Experts of a small language model.
Size: 14 layers, width 384, vocabulary 32000, 103M parameters.
Experts: 48 experts in each of 13 layers, 3 picks a token.
Training: a variant of Adam for the experts, 389M tokens, 5942 steps.
Below are experts of layer 5 (counted from 0) of a mixture-of-experts language model. Rows are named router (the router's row for the expert) and show model dimensions 0-47. Each number is 128 + 24 x the weight over its row's rms, rounded and kept within 0 to 255.
After each expert's rows: a language model's description of what the expert responds to. This comes from a sample of Wikipedia text that the model never trained on.

# expert 16
router [164 133  87 134 137 128 140 125 120 110 165 104 139 113  95  97 100 103 143 102 122 114  90 139 143 144 136  98 106 127 135  89  97 152  64 125 177 159  79 138 107  87  79 128 118 106 141 168]
What it handles: Line breaks before infobox section headers, plus career words in sports and person biographies, such as Career information, Personal, debut, footballer.

# expert 28
router [129 115  76  91 122 107 156 132 130 101 138 104 156 102  85 139 128 134 142 133 160 121 100 126 121 179 160 107 116 111  84 132 114 135 145  98 113 164 109 113 127 118 127  61 134 112 108 103]
What it handles: Hyphens joining double-barrelled surnames and compounds (Stewart-Smith, government-to-government), plus slashes, open parentheses and pieces of accented or non-Latin names.

# expert 0
router [153 140 104  80 119  90 152 108 108 132 133 135 125  96  68 117 114 116 152 124 119 162 105 137 148 137 114 123 125 106 130 120 120 161 115 135 130 125 114 120  85 145 111  99 125 122 128 155]
What it handles: Numbers, ordinal suffixes and cup or final words inside sports results tables and rankings, such as 9, 8th, 2–1, Final, Cup.

# expert 35
router [144  77 103 103 127 133 137 127 129 119 142 150 155  98  95 117  96  98 185 136 182 134 111 127 152 158 148 123 110 114 145 113  89 111 151  80 122 150 120 107  91  99 121  73 116 147 105 148]
What it handles: Leading dashes, pipes, plus signs and spaces opening list items or cells in sports results, credits and discographies, e.g. - Runners-up, FW.

# expert 6
router [129 154  85  81 148  98 130  99 138 113 133 134 102 129 112 119 136 108 151 129 170 125  88 134 163 162 151 111  80 133 109  99 103 123  92 113 148 157  75 128 127 107  56 113 162  89  95 126]
What it handles: First words of names, titles and headings at line or table-cell starts, such as Old, New, Best, Historic, plus field colons.

# expert 25
router [108 111 119 118 133 111 184 102 162 108 168 134 159 136  85 120  94 122 149 113 127 153 109 138 152 135 149 103 142 125 112  90 133 123  52  84 143 178 126  93 110  96  93 108 154 116 125 147]
What it handles: Verbs, verb stems and auxiliaries in narrative sentences, such as has, would, took, denounce, apologize.

# expert 20
router [223 146  73 106 119 111 156 126 131  90 142 153 114 102 125 123 112 136 158  99 144 128  96 122 147 147 113 130  70 117 101 148 101 138 130 135 103 119  86 129  72  97  76 114 102  89 136 165]
What it handles: Pieces of coordinates, time zones, postal codes and other infobox fields, plus non-Latin name transliterations, such as E﻿, UTC, Time zone, OKTMO.

# expert 11
router [156 116 120 139 116 124 171  98 158 150 120 133 131 162 114 116 116  87 173  88 162 152 114 134 168 148 123 127 103 140 100  97  92 125  87  91 145 124 139 135 107 107 104 102 107 127 114 135]
What it handles: Forms of be and the words right after them in running prose: was, is, been, became, plus adverbs like also, widely, still.

# expert 44
router [133 120  95 100 104 115 115 136 112 108 186 142 147 126 110 147 124 120 156 101 118 121 130 159 142 145 151 109 125  95  72 126 143 126  98 113 113 128 103 127 127 128 119  84 125  86 138 156]
What it handles: Pieces of technical terms in biology, chemistry and computing text, such as neuro, receptor, cells, precipitated, models, plus pieces of species names.

# expert 15
router [153 159  73 118 128 103 141 124 112 129 139 137 125  96 159 153 105 107 143 133 171 132  80 146 150 164 139 116 139  75  96 114 108 133 119 111 135 144  87 132  87 107  63 148 113 110 109 152]
What it handles: Header and cell tokens in vote-result tables and taxonomy infoboxes, such as %, Votes, Total, Rejected, Family:, species-name pieces like con.